Experts of a small language model.
Size: 11 layers, width 256, vocabulary 8192.
Experts: 16 experts in each of 11 layers, 672 squared ReLU neurons an expert, 1 pick a token, a softmax router.
Training: a variant of Adam for the experts, 604M tokens, 9215 steps.
Below are experts of layer 4 (counted from 0) of a mixture-of-experts language model. Rows are named router (the router's row for the expert), up (a neuron's input weights, with its number), down (a neuron's output weights, with its number) and show model dimensions 0-255. Each number is 500 + 25 x the weight over its row's rms, rounded and kept within 0 to 999. Numbers have three digits each.
After each expert's rows: a language model's description of what the expert responds to. This comes from a sample of Wikipedia text that the model never trained on.

# expert 5
router:538500522477478516484527492516489514526505491471542481539480508530504481500497497476514482498531521524504495528528509509536521518505477492524492559472488499531545466486496503487462496526497501477466469460535478460533473451469530523450474478517484507513542477510528480537480498489513466524540497522485487479550485471494534532484472484483499492489557498475509516533525484483493518484532506533459543528475522505433499467460533504560537533523484525509555492521502523539494461492486506521507519480483489504507475523502492497523538472539471471480504462488508508476454517506448488518431518522509462530491508532521477496503515491499520475512516510495490485517518495471467479510449507479487498487473500523490513512518508500569497480479524523511499516516546488496464545472530543
up1:542482512557482478491490498502447469483516490479493529450501516457513505475525484505465458511491515487500476507470478500489461501491513509499461529520481480497517495488508518517449535471501468496512524509462522504531533493467493502542540483515477471479458523501455476460513503469485522518514468459505526552471538481513513513511496517511497500461515526503473478554526475515516451532437502523481465502494501499496523494518462493499511512519524515500440496506509485496465465469444547483523483505514470508527494516485514516466499503460475489519528490512513520504499486514481505520486503498522481524498561455489520466517524505536513521524493528486505527514490494485472508524491464505545493471485453463475528514509458504457518436465541507496445473528538495451539507528481495
down1:528470499489509535569500498533518482505525478490528497486521500518473499530467516525475533501488508466521536493502529502509469488447505511515516500475513464432482576495479483515570479471519495496541505507513470529478495492493487496501537475517507552488477497526547524511534481526533500523462499504530441455512475507480504511499517502481489508515496489505478504504545487497522502491471507494487480485485510540507513518507489478488465451476511479473473518509503490480530503494541517476549487544481496489443479490546489503478491522474484480472507542468523536523493456497554491473446474469486534491498454505514487530496529495527473486495520483527517482529470506543490458503484503490482512522511541523509503499508509470496516551476509520470519498494441491513536453527463458
It responds to: Infobox field labels and the dates following them, especially Born, Died, Launched, with day and month digits, such as Born: 27 May.

# expert 2
router:528508491446462537511466509494464490501479488552464508499496503468486516502493499532497507488541517475489489506463495473509505523480492519469537518522552489526483510483487485498488481549486501511470522515567498530522513504506490506485517505529518500479526523546482527487532518509501527497494487488471522506503485503485541524495538529530526534542507498493506473480506487531466528500510567460497504477514465464504475491491438556500500522493450542503530539506526536514525477502499466541504468512505487449473506534485463486523457485477549529536493513543457473464476484513512527490569563478512528515530492494500532539496472507493502504475500506473477499458516491488524532498541502513506526483484543470528533505476490465479471457516497518528502491485460496496544498513476512
up1:509488475531463478558502539522499512517563509532543524492451482511479507518474523518497492461540534506515507489531531497531528508531492481521502511433473482492504483495512495486511447514527504497512482474527509479541475501534506503546482511475454478527477534508502487514500472488510497538499546572526507517493510509527496523506547537498484465538529485549512497528512499496482518493452498505480550518414493457453508492520506486497506491462484520523501511453472516513520487555514467499529504520476555516513522525480526509510496507526432524482521495503535506475455477537493477476482518492510485489498472499522499470537499519492480470490511472506489509496490473526531540517509505510505482518490492504493545476509468498547484547480505486476522467479498459486521528484504494
down1:526487525465483517495543497501525531482505517504492503527469482493493487452541471467492542496551509487478518515507493504523549509519507521478490511503471521555493486493501502503454477482492495518456476511492489462461486505480513493493487515499468522507540456505509488498527543508521493517476493474506504526504509545478490501538484500496536460477547525492488543513461537467458470534513519530489473492482512540489487500505524487521494503521530526454503492531481441492534502510451523509505463503524499492469505485514478426500487498480481513564462426526500533481516526484501524526447498492500501500468519505522468456514501489475538461503450539461438478479479476514520506502500492505477512461534505508532477506490543468464522526510535517477508491519482478488524445517509508
It responds to: Prepositions after nouns, verbs or numbers, especially of, in, to and from in census age ranges, dates and places: 27.3% from 25.

# expert 3
router:501474506494532520462531476487514504459528511488478477454532503514512499496519522491525498481489515512462525551539486503541528509538498496522467440529536480532490514458513484528501506447529533530505512514497486535537485510504523507497462489453474509500495423511482489501486491490531503522454497517528511506480483525517448467521537475466503480475533526472427487478545527495510505508513468484489482478468475462515534558484521511477478442482554491526486506513490494464525496490489513509509470535519525570533502486491478527475491521483538507532482467517483504495535473507490526502523482499498540474517504509494536507474517483504487465499513485533492529515499532504484504554509452501541500487515482480500485510477493482506528552548476482470474505507509511536511482525471475
up1:548458478461535520494497497495519506506544525527475491509529519473512524450484506507508532522468515514512526512510499516485471456505490536507482473471523542523455524495496526500499488493503526491481490509489507520486504493540459518511462495453491495509450489493467503502508506500543530518497449433476473511485471509463446469494516475517545489519454476492521519552506477510511553515491497528525512488466496501482524477505470497447517473503502487484513486521487490513477509499507516538519500488501506517510491536526472487505482494507530473523484483525524529503514491539488455530557563508444515522528474509500483494518514474494469457501455506442525520448476481547523495520482467509553513526502444476498528497488502508468480476504470492511503492505503421514499463487499467
down1:476499551517518448495528520515493512477487498536504476529515536531497512461478504528470522498518515508447511481495480498546502505488533479504476492538500526532477517513427493484487499468486515534519514464499479471464506495462546460498505460524511547507534511515495516467473459507453511485492524489485512509528518538495486540544477492482494518492514480518509545486496489525466493516468486511472515501527570514489506475491478486542481502484541499476512469498457521500514506528527476546478511484455472457515498510461535521500499525491482500489486507517513489490495527503486522494490538463527510480492527493539510472476466486521510513467446502505460578546486488484509486543500507531504494483491466499476502501491510496514475481477524464453552468477521563481538528538482476
It responds to: Short syllable pieces inside proper names and longer words, often place or person names, such as Bi-lo-xi, Gabi-ro-bas, Prince-ton, co-pro-duced.

# expert 12
router:479498536529485499464500491468556470510476482522497516535524538458491503502559475470495490538476514503530503494513535534482472499508549516522448522552509524540498497501494491474468550533530509491511517530506490509458498488499495456494494533494554505523504523513524485531456523468475540551519467517530499509501527528484502543528479464490501453552483528490522519494495500537466487447531462484531498491466486479485516484539486476512482521541491520497483510497508554503498527544508533525466474470514543489468484504496516476472512506490509537512528520510479504474500510468491497509472484507549510506553496471498531478495517569514505509538475532483496502504511466508548524493530501482512472484510480472493496477493525518511532521515478477475455477471523550494456513505506499
up1:480469497472553484528489479500480519550548532504497535487483484483519518499523526521518496510469455477500491472493544492501486529486481497457487470524491498513480539515536493505465486478495534526517492525481539473490471483496463465491524528512489503504515510477527491502512529513487450493524524470465481528484493489531528534518488500541471506549485511523523488481464492514493499479453508500504527481505524496479535517486510498532509430484492495491509496483476500534499535516498497502480531514497503470504522500518491492495469394527507491501470509495488494506498549524555451487542509488441480466493499506480526492515522456551497503473487431535522515550522515543533532461485485518490524522480530523513504461512454540493468505498463505532524517504476474523514481510516456
down1:497529498530512510488496517468517473466545513507510503536536455492523479506534485497505465523507468460517538490509520552485545502473474500542540494525523554551525506461514527543523463519503504517482492478508465484466549512463486488489507495484540511455511535481490541556485512505466475503473518488498539532524492493520506539533488488481490495470515499476497512505513471508493516497503508475522503538464497465485482521471462485521491525472528509479487501515468526445473523496489507451536505526517539555501452484500543492512511457490506489511523470504507509478505513448478552518524520481488536467485496489502527494507486544520431447535481495557527507513499533513507502483511489510506499508469528463511503509519557508517524511507539464507487471523505504461470511490520522
It responds to: Nouns and verbs describing creative works and their release in headers and bios: book, song, album, film, video game, released, written, distributed.

# expert 8
router:469463538503524506463484498468505505529490487509514481505480539505503495497519538464520481515517486496530460491500537519538498500557501515509508546507472443515491492528510504533551494486527483479465500522510471514521506476558507471484499489519547515508502492543455544467452506551504504547498481488482490499505518452511504547495454530528515498516501459519488448498485499521510485467486492507551474510493476500529545530515513548439487511515517482465521550477497490492490485484483498515477537469494519500508459534515490500518499498522482511475464474499488518480451483498494523539493530504530528499505444530463522514525531467515534520542557536527478511471475535479485454473507514480524534472455506494467499497485491499475502541490497477501447474499494521503506494466498513
up1:480499510508468520534473516494456510498497484464494500543506493507551496500498494499512483525478530469470498456503501498478498527499465500505527531458490493514508493496503481510506537502475504483500512521465528536521502478480512541467476503521527468446456489487473486486552500537529501499490537453540525533485459566452506497488513514505515491470494520502481530494552527515460522502495519500491510544497510504491489447512510486483521462486495501504542450449557467494507470458451496474465492517509477499508543467512468483479467455476501503495502504517498444473493527522511484543495475481488489478477503460507492468481499477489513449458505499529506524513512465564463530485484524491500506506481482514498490530539436486497527514476538472503481472494478499479484521474469434
down1:492524508547553514491510483525499469517459504461528511502517505489529519460515518516509487506474445507465523476504472542514558517506509508509506538428476490528526525504476493532546498503512500494468505530540492482497557497535513523525473473477461498526494495509490491501495517476498521528451490493495522487467494504476492502552473462473510556494466515488480526504518496498482485504503515484531484471483522489464507465485490512497520483476467506490481497510468506531478515484490537453503510559480467498478499487504522489527527508526479519496489510515491525461513476448491492530513515487521524493501447547542519547485471496511469519499498466526461546482486532497489505491475536539498512490465543472480537490512514499522463521470474497463480484528562512468505502489410506
It responds to: First letters or pieces of a word, or a number's first digit, right after a space, bracket or quote: f, gr, conf, t(welfth), 2(008).

# expert 14
router:490518466473484482479494536504472532501531463540483496516534524484497507473518508472515529518498453447464545513539515515497480477478500469519503497507497498453481518496533551515486463527458488458525469536493531528489495488479541507498469519547460519497476489453504516499535466484508525501484503477510468529467507526464496496484493549458483530477546442516494537482534466483471502513501490472533468523488497528492476484487525531510486524483532498503527437482474519531498499494514508483498491497449519461494539485505526504488541529525527519527511524492530518518521488498469529425516518480439550512488502537486478486484505490480480525508455461500503491513527501557479488498499504481498534488517538475525491489480508484489468526457480513479543484495489490526493516453518490
up1:522499465475468561491509500502475485444497556512498513479469526495455483492487528479444531478507488526472527503509491538529450514521513521513519546531473545533521493457480515484519516487492514484508509475476519500495504489495485480510487474531497503476510479518517546497496504458541481506502459486487530507499516472508482514518455463511518470493500493514508477529518504499488527538473521520494536533509482490503543473524472521492449457504463480471484522494462486466517524487497524473469491477519480524482467514460524473466502489505455529481534477506520485500527519513480493533532535522488521503465526489505467519500475519527491551538489476522522462477536537537490514457486483487485478490497483479512459465535482458528497415508525504445481485471485507512489505492443535
down1:511524510524455479489487544468492515508499518511524485522498540482488488482505453522514508462494515506530494467506506499497503515490517482475524506500537445469492481505487494503548509521537480476522472489507488515531496493520467531507537501477510512526511569498499504464560513481535519497483497512490493484532530477477532478434472467477532493501503498478487530477499482465514487483510521445475509519471485506502514530495494488513523487533524499551488510446498518503518467516550524493509439518524485508496434504492538473528504547501458523540486500483497467511518524462524522491510475489493516470541460476513494471475497572552494500447546517498525476493529519497491505499512475508491497497498526490520506531438506552482471498536498511491520522538445495501485458558500498
It responds to: Table headers and name fragments in sports rosters and election results: Votes, Candidate, Goals, Apps, FW, MF, and name pieces like Bad-ger-s.

# expert 6
router:520472479493521500553449541462509507523495546488525482500540487451475521513517496504499470474530509508515506494549501458509477522509480479473493478463489508516512520516504519509523516501486498515502483519458484488457451472490477450547521511514497491524518540486503567483497503491499489454496502479450491501459509452500528508530479507496472488503463481522525468494466493511495474483478487481491555533493508481503526450489488452476524440530507488462427492508501516523481500539497490497498514535521474530461521498500505486538492473532485518462488509510475444478446524504550516532470500501480485460484498474516470508495490494528504475474467495501501489504499521533516506504496516506516451501482538558509487508554459521468523492485490526509539520540481488462474512521505464
up1:505531458528505522513482483539505466496478541500525509511486479485495461511548484508513521502499510513472504476485492484536480458490491549501507496471511521517503493493528506486501489524521496513488507486508489473492482485492483534456545449485489478502487511500499530489481453498454501528490519495515498478488485519492492509495495497548512502498475539532505508506457490492541543492474540518518513475470527453510532511504527493525519447436499478509497526479510472513534525510525505522474498510482551506482459478522556533482502478484489477511555497456507533461525508487494506501466512558557499481519514497489529544489494551542502486511493420517523491484486527517492497464451437502485525533430493500473505494495514543520503533486544505531472498513502517494506520567516542
down1:494541480493470458495499514494519524497499460455493488503522510517505517474508539513474510539456491497503500485557460518486450500523522436517520545520512495504521482472507498519472498500469521506506527495510504478509487497490507472505474536517489500505510524491530440495502530514494486478512530470512524462502521496502524519506532526493469512444539487487468491499532490493474447496492490495478465525502465514477468532474469509489521528531526547494509443434464501513521491534486474501500478497520469478495535535501518500501500516494536558488466472533526477536481499526496495489520477466526515567479499529515511476481533535455502453484515506538491482498518424481532501548501560505465493507574503527501487486475532476495491519496514509499527499450529508501515508484487490
It responds to: Tokens opening a line or cell in wiki structure: = and == headings, - list bullets, | table pipes, and sentence-initial The, See.

# expert 4
router:465532513499462509550494479531449522496499485510504481521467487509505487500512524520444497486487521528473495485504516476504537445438515517472558490471498500543519482497511494541498509455510488486483507524465522539476494510485460497479488518511485516508521486520500465468502547537472464443506492485483510530495531514528516449533493498490495519439525486488465518492462497521527494511510465496480503475513476501500487501532480479519525524448516548454484532500449444520475499527486499506508506481551520469495522511528463519465476514497484523529489506513502520485516488531469486549502512451501487521481501477476524473495488532540520463509519514462515487462488485513486443542492497549485528505536486479484484511509499488503514496515481489547534462486537547523508473517481546
up1:481442518518488474514512460479520464530482481528536537513492513499497505447482506504515514494535477496573507503502469516524464513511504523491469557450509509483546488506473519470480499481522473520509451506516512499498488465557518532482459465518524518513496500517471500497484472543517509544497465515498481485540497499530457531517503487502470452493477488548514496500543468513540510493518461525543515521487552454492468524505485513446487466485518496452482480475488488498484503508492535470493475523481472509506461470499564508582513521530478516485461477509549508496481463493535559487516514527508488505470515507509478491506525481507506484571507516506511503499501526473487510498500504479518518454497487513474473507493506525457492485520476490493508511506550510480524497514498480
down1:498597494491510540489525501531521519503501508466473485526538520498493544477482507502502488462529492489448482479533468486460502528478522498537527505518512474466518492496455492554468491498521499474522526502461471518513502534514496503494513478489500480532435507494562506506525541481490572517479459500498486516528501481517507492506523476484514512492496539485487510483513518487492515510464506486549554503498497462532442523481493508536475517533472526503494470490489505472532484461515560495476513489520514487513518534519511516440533524569515504510488507499501505474513519477524526505526522493518503477547518490494533523482510513506452543465504507527471507503514442494471487513485503494514511502483469495504482503456499462520539516514513512493524505461494481471493532526560475
It responds to: Plural suffix s and es on nouns, plus whole plural words and they: tourists, rooks, taxes, children, women, games.

# expert 1
router:504520518475502534484468478492489529496474456510521505533471503496502540536479505516485474484497590494465526488473527540492541472515504502457500478482507498523499482507481469489560511519502484497459474512495511479516481512508496467469490546522478502491504522508513503491499495465514502538524498504450542524468478523507502520499507483503533517573465526496525481526477536507440559490516543492504525495480490491484507494495500520473493504496462549514559533520508523518478499488451493517488474456503520502460525464523462476483452481495513464539508514492493498471486497500486445489526559460513488516540503526502560554498524521486506489473505515522497476483477473529538502530486547529529486510521479512500524498486457475478454467500505509536479504486498475483522515497473468
up1:510473521487470507511479540503482478524493509496500477510524541481503513474477515502492466557503546507492527553504499484488491510507508505495488492486468526486519544516486497505520546479493510526515544486511505470537517466488477462515523479492504535453506511530503474487534450473530507548503471486533495472499482501527428473498517490522461484527485483545477507480496497523490495518513498487508528448474500463483577480507459519533520504446520520496495491449488491494495477492495483495465477505510453530451517495481463479498472474462489492495524549489563465500492497515479579492465510499511488505495499517473492504522506498518476473521436508536512539508533505500476489512506508508529519505522447483555512494508477491498464499537476500484448485497476464489529518554507525
down1:488524528498502471439532504508469542498495496533487534481457519487509520531478495507495489509502475531496490498499476536546495498553451488511501459505493552487492496476522495508495514528531468499492468543461515541474510521483546520458522480467499496518487465493522554510468470490467533532496525517524476517474519525478527499532503473543533467504515496509487507514469525517460527508496514504486504508486502510493489498507489473516501470470464522468506521532450523482536532527495491469507528450515526474530484481516498504490486503485518449473535491517492495462490492494471518489523459549551500446467509465526497486500465496512508531518448496511460533460530550512520505521498472477491515509502554500525532514478566488515523510474527455423497504520504476503515512491500511
It responds to: Digits inside geographic coordinates after degree or minute signs, plus infobox dashes, slashes, parentheses and spacing, such as 58°27′3'8'″, '('289 ft), '-' Died.

# expert 10
router:535497471527469493513526514495564513501526491472517524526470471494486494509461442466516520526471482460542471468499486512502491452506540517462528509482487547477501485525505538506459496448443511480529514496484494456508499541501473533503540532495515524503530511489477460492485497517494516475470484491489530488476497529509485498521513530517533485487441463509505502559528535489468498505513510508478510480515513510488462504490552498492545468474499507486471524469509495476489499439483512501464547532496469505534506527522520501512508447507507449487535481480502491472531505488508497529478504522522511503481481520505473476480502484474475498514475494466486521514542541468553533522497494508476487543537479462480481522517486504462526463478512520506520539470513511475533438484487468
up1:537502515528468537490520497492482479515467515462534518531499512475519509507489529514486487474519506459477512508512512471510423454529471485485502489490477514495512485499487542511468483502512520509466487436494501469489519482488525487499448496462507508520507522563529497537489486536498458480482486507509510470519549505479493530528473510507446537460541533512497496524488552465528468493507521525514486483487509500509495474527498527483478505463479514485493508511510523498494493503501494509525474509413494548479512472528506496504506490437517513496504469477534510475518492462526522527459517488470470537483527565516463489507507462480508525476522536535486517492473531485520506477489568471499511442501458542483476479512483525496473500495533513483480512461510503471532506456488518
down1:473473490484514490527489532505530502509489498530487489449517497490499494510515476516496530542469535502495525518446502552500525475448508495505499558497482508496516529505535470522499528517486494495470515513491510551532480538527437509513549467535496506481498514461505549485552493455500528546525531492489482541489469486502506518468500458519498492523533514456510502472526467528482534479494482511500481515486546512495559517465539492468518505503494481495496472487501511509502514491531495445475538457481519479515510487496509498468492543490478513525519526513477519496519531500446500500488456488506521476498503483512521526546455523505539500524489445503471486522518489496447512515495455475493539546485536453461510516474475507531495477546466473523492472512523504513469504523536524
It responds to: Adjective and noun suffix pieces ending a word: ative, ical, ic, ous, er, ment, as in indicative, aesthetic, choreographer.

# expert 13
router:479557516523495481514537504541476515523484540499545508492477497520508506525480477528514478491516443515493488466470479464476500529476523491562515495510438475466496490498496458515517527545499493490519472506545499489541507530499522563509470488474467523521470515449551476515489499475491528489511507515510504448504502499521503493478470466487514463494506529480521506441482507440512480480471473529522467562524503515532488507471487458562537490495456487490497523480448467456515511478519500476490501471511484511500473480517526538517484531495514486485502514502498527529537531515514476480508469516486485531484505522465490477511492506509491527490496447503541470513489449482506490465540482463467502530493499492493504472532495496537484498456469507509550492534490484513484503479531490
up1:527511543501541498548447512481535498530487513540467497500514517481542501474481490504482564493518482491475497496501462518478498487494465493475510481490501512492502516526475554508524485545508489501499525512507507510463516466475457486512472530466507514483502511466487520581501476475509461463529522505476506507503517441534484501479488553528478510469472482494503477486503502497519496491462471512486483524482491501533516506524528547477498497527498524494496496498494526500517471531524479494536462477457500490452520486502489521522485527488502543483497525460491546461469508471530473467545544486486526524554549454532505521488496519476506513439470513522464495497479472519531478476512515552511546521520492533498510490527498499500492529549504515521494537498497485428486532518497481
down1:486481492519481473466539523599522460488524473468486499481509505526504532526504486510512485477490528482531516485518472524488466489487521483513496483527496460472514499451465492535475517491505489526530536500510483526475530467514530496513521517516481482461458465493559468512499496471460535522517552513488499494532458557514520466515497480474539546511520533494478533528502498487506474517489520516502484504543512475471506502543520474491489552496553481465500530518502479470513510495483464458505498535499498507490519450461476503483501500512525521499525475502499514465479482510497439561492483490468500526463488475515431502517494466506450480483470488460523500527503481528480471507498474467492535498528520522471480510549497504504514501517511512489475476502511479475510507520555503
It responds to: Periods and letters after capital initials or abbreviations in names and citations, such as Dr., J.C., D. S., Mt., and odd characters like ü.

# expert 15
router:465475549480556480524484442486518473494500527454531498485501479527490517495476570556458517495527491523485506508466491522512511536545463484479480503440480486453468524490450494474522501482534475524504491505521463464506535443484502475490475432452497446491487515533517494496491537515489480518517514526523507523520509488506499515508531482538477517539478495517498481475456518494508490527514500498505529481532515515480466536483480503476469509495505454500494504507553473520519496525499488487501494520505460533531507491473486510521476530474494487491492536517501533537502513523529497457581485504484479481502540439539504490491474485508487509517525518497504500505479496483463491474498535557506469522507486517490501501475535491519471525534503480476466508512472493517548497501514506
up1:506455514510505536505522509567534475537518522482516502495511509479485468491518507503478455495515485455497480527488466462475458478511538515518486494513513476552530502503470473461484494488503542546512513453543470515551465469515523554521472493491490455520504490499491484515497471501474514499514544540469469497535503525509488502536519469519543466523560483495518468495512482461499500498458476529505485490471474456510523465542521523511453479495508491510481452519504531486495508465521512493503482511457492504477519498460502488521456512474511537472522495454503475484489507481445545501481489526502469460499547502485500528506470546530494539470472492516503528492496466481486515497467524521524506516454504541497517490486472482538496462520512469473520518473513516528520527532504481
down1:560502518496495521506480495532464459477587488529519470505490491506529512537494530486450520477500514599464503505487508448500501539478496505513530527477494523513532534469522528424514502488490511497485499524458508549499520457523529537535488494505499497474502519474509493501491517491471480529472507547508511510508490465471523474487466472526464487510526481482470535563510520510475491487480528500524470490547518482496465476530469492514539531507498488473502481504506518486500499521495499485522488522486532520487447520473487479507511491514511485491511492471530506516510545474506483522539515492507516502473482556509504476481497511530525509521504504496488519478499484521478462481490496480478481502519529453547532482511517509487557497529470508549521493487467515487500476461494567
It responds to: Blank-line breaks before headings or paragraphs and sentence-opening words like There, She, It, During, According, plus letters right after a line-initial capital.

# expert 9
router:535490469510486492480511494475480458483480460477493517513499474502493505489489489544473505504462486491491477472487492472461442508428501520462540489545545509522560511519484513518471484525501511483506537513491428512482537539470476492527557522529499481511489476478472489487548501528486506458533559483506512509509493565485434492509492476482522528458474521476475504495492458493511518495477533488460478483518513521518497507508488478483507541505505532494528489543537504509454543505539488467471512476506466472522515495507483492524506487502479515503518495483497512561529501475549470549466475481510480496495472517482489477508504495498472505497540513497513516509479479471494502509496513541478506483517479488469515519524499521505556458565470527503495461468525485493463484511507508
up1:467521454525545496484520465474524500518510513466491467467483520513469513488490482482509504507538438477500482487513479496485495508517532503466475480480506483459483480464488530483499472521510533522548490467463540499475518489511509494534516500506542488467524522494487464530506499510456498488474509532470498494534536465489529490510489510515474509527436500535526489522476467537523467472478520514540491505453474505503510527515522482473537478516504530547449523507512517510495500515564461510512557503512516523488522545527488505501519464506436484477509538509514498501489482495543499496522470480548500479485475457536503534534542514461478476488501493513518485506517515505532499509481474499479477488489474555542521513514518482508511501511500515531538548560487460448475522528472491
down1:494507508478500516476478501483472489487495495538464530506495487496525494494511468473503512496495502524504534527496511501492482495512501463535552519514476503518528540529488492515522481511501489496463473501493491451526512480504503560464507474489466491500449454522503508490516510479529530516556466503522485521465473504462451518477505489500456527479549479523513459452547521484509498506496492467469478553484494515501491454479476477530484548494525512477493474477514478533452512528476545488540474503515528485463487475458501523485486483503478492520519488476504500504476500502512505501488496535486491500531513545519518455525460497498512563490486509545509537540485475495437496514531517491547551478504509461509514484464487509496461525422517519494479458535556476520527477505509468
It responds to: Head nouns of institution names and the opening parenthesis before their acronyms, such as European Union (EU), Committee, Regiment, School, Continental Congress.

# expert 7
router:515541495499500530481501498495471470504489461485463466500498485522492498469497492504517510509526489499505500478507542471489507504445472504513564482538530504520532453512538467540512527512490518517460505498503485551475427541511502520510497488523475521443523492496474510435478507510476535495556479520487511510484546520502495496517479505475521543471484542499487479494463487503497487480486505504498435538509480558521503486487498484532510527497499500537505519511522516533479511505517464533487485454546512462511499504527487505494502540521453508491532506524494508478495533517497482506487476502523475561526490492468514464494496535500495508484532531469467461485527484460519487502534504503475480489535493452468539520449520529459544497530452512472491455482465496508457519509496510
up1:456474452519556487528514489527554528505547541494534541498523492499514503500525489468477484511472497501497480513511470528449517507543527490517475512487466507501433535517492487473496520507518448511536533508529506464518518486495493495504504496486490483548476521551511541521492477481483479517471451499523451502510515486502493514478526509510526452519509486496520485483543490490506482541492458479498510495485523472510513496491495487463491469456488465497498520508481466491535465500464527504503487523478477559474480497451551494503523476461478474484500508513535524539522478490526492456513500507493511454505481469525510527516480498505493517503490477568560520535494494531464537463516450532553511506491523489469480487514509507540510510463522504519470533507481522507497470476466505
down1:483498499465501470519516547442510515522463448494502513508542480491471513507505481496467487398500494518474501551478537458495494536490473541521494471521473509545532494484460462511469527526515482491473508463523519527562501474497514463493474521503509510508546478517475469543519522507520491474501507468530498476489508528526480510565505515507488536488491511510462505514493514454458485512495532491482490462517475518518545492495478508498514481509486539503538500493519493496550521529497489467517545450466497463470483482514487544536557519475535511497516507485486497502525469475510481538502483520552477509518526539529544481513473483500505478505498496511483511485482553480485505508488473506471488496486476532510490481515559468490495515506488508531496470474500486474487532531497509
It responds to: Inner digits of years, counts and percentages in tables and prose, plus the spaces before numbers, such as 19'6'0, 7,'8'41, 23,68'5'.

# expert 11
router:503508508480459491465498507513504479478476498504496501512483513540531476471480501459536509500489497495516522472497512527513526506489529492528480474530503535471496479438524502502470529497494533485498505461466498547466503485526509506493501512497546496459510483459489493526518507479479500499472538531551457501520499454487556474492527520491504524459512504519494530511508467522564473503495483545481466484547466511491514472554534516525456524548523485549513509480474510513534503518524475476537477539520508458478497448510523497497533554497508505502521470481520488525472465472483487510459480513527476513506489472495473520499495507459541519496520477496479478481515479499456485492510498438458506486487484541544468507492539496526456526474551478478538527516480497478495545501499540
up1:465488508507520434555512485512518493455480556478522479498487499453492487504453450519473518490464438477488433481499512441483499507506553508480481461456489499486507503493494522480498523483531498511508564473492494478476500517546481519532511511481479456515506493519502458505518515504508500485486534507476499520516533500510487509498509480494493488526486504547564497506510485534480476465477489504491513464508510457496543530484504472478497428520527483522454496464479504481498522472498488486489563520505509517477472498500547477468478482511517515489527512485560489538525504515555539539535478487522464455523494466503519500452475504483489515495507511497529505521503485490469520501530499508519536540512472526477480512489490533513499496503499514521511542498529528476511516505547504
down1:510513514474482532470513477470486508507524479490488514498545536497500447535503484485470510492480483482526539520511503539539506492475473441466520498490453497495475526510470497551514462504471449508487468499518519522487483553498500479486433502487525511487495504433509532452528489543513514503469514452514498508500479504476499487533451499427462475491553491506502496482519515525512500507486534525507494515515477520486473493502509540487503537543497512521514514496455501490476489513463488524487478500500485518476515506512530504423510537516496534502510486498482479524532499491493458519493502472473485502479510504490527484485540503452513451498505490511450481503498501490534486488473536513518508462478448526498461485490482494518468492507486466513499515508431429506461541489495466
It responds to: Prepositions and verbs in sports and professional biographies after he or his, such as coach with, playing for, joined, appointed, finished.

# expert 0
router:505487511539514542479497497513471469472517491507512452440450463472471465510512499506529484499497484497503481492447511473512531514494516479509505534551534490495527455495537475551523491487503566500475489476484489511530530539512432519503524509491471523473498541497477476463491494492456520495533459498488499465461536478456487483498469508521501542485451525502533477501471530548509463492475536519506493532493496540535498494544498477463492515534519489518462527465516456481461507492509512528499510507512494472546492500536479477467482511492458499493532487493509445533535528499510521528507475505488499488496463480496499516483526524543526523459488507477488478471508492495524518511517489520485507459500487459466530497469494525464518488535509527522489521469515486530476524543520530
up1:457505517496502508535535499525561489480497513482493514521516507519534502480495501458521471493426494459568470511483503531482491497473513525474464441511507521492498502469475535510492442456506440486530494476467505542550518494543477478496495528490491480506503471533469477499501510527495497463494497525499481501480464494504513470537551454518520471491478474551513506518495516474496523528498509431457516500517519489488503506445524480476490469523501483505496500466491509497502494456464509476503555499503510492513499510464515514534564496482501476504491565489478501506492487482497467521501493513535478507460490526524472489502495490466497482542479463485519478492467503448493482530503460501530539497513466505472483474537478524477486461504487506475505553532487465485504481490486526
down1:509479518491536497533485539461493519524499493557519530476480523522474491503517488480501456527484500534463528511509528483529468495537484489474521530466473500468513561483504474483545503540489482502521494540530523459503530486481461470519494467504491513470545479488501526501493486487468550504502496492520525533473483471516526496427511559479521487493533494506516504561536484478480520516530490474487490498508521539519452464509518488515521460499518493492559511545469496514501523493454503484465460527509531480511482494490583503484471521525469498496492495447475466507511475541488495466473469509485482493473495484501519514508547545509535503471497477479505504500501480509496489484487499484506532494464523483551503462517510467514519500491504538469474504518537495534491513552491530
It responds to: Commas, periods and conjunctions that join or open clauses in running prose, such as so, when, but, however, even though, if.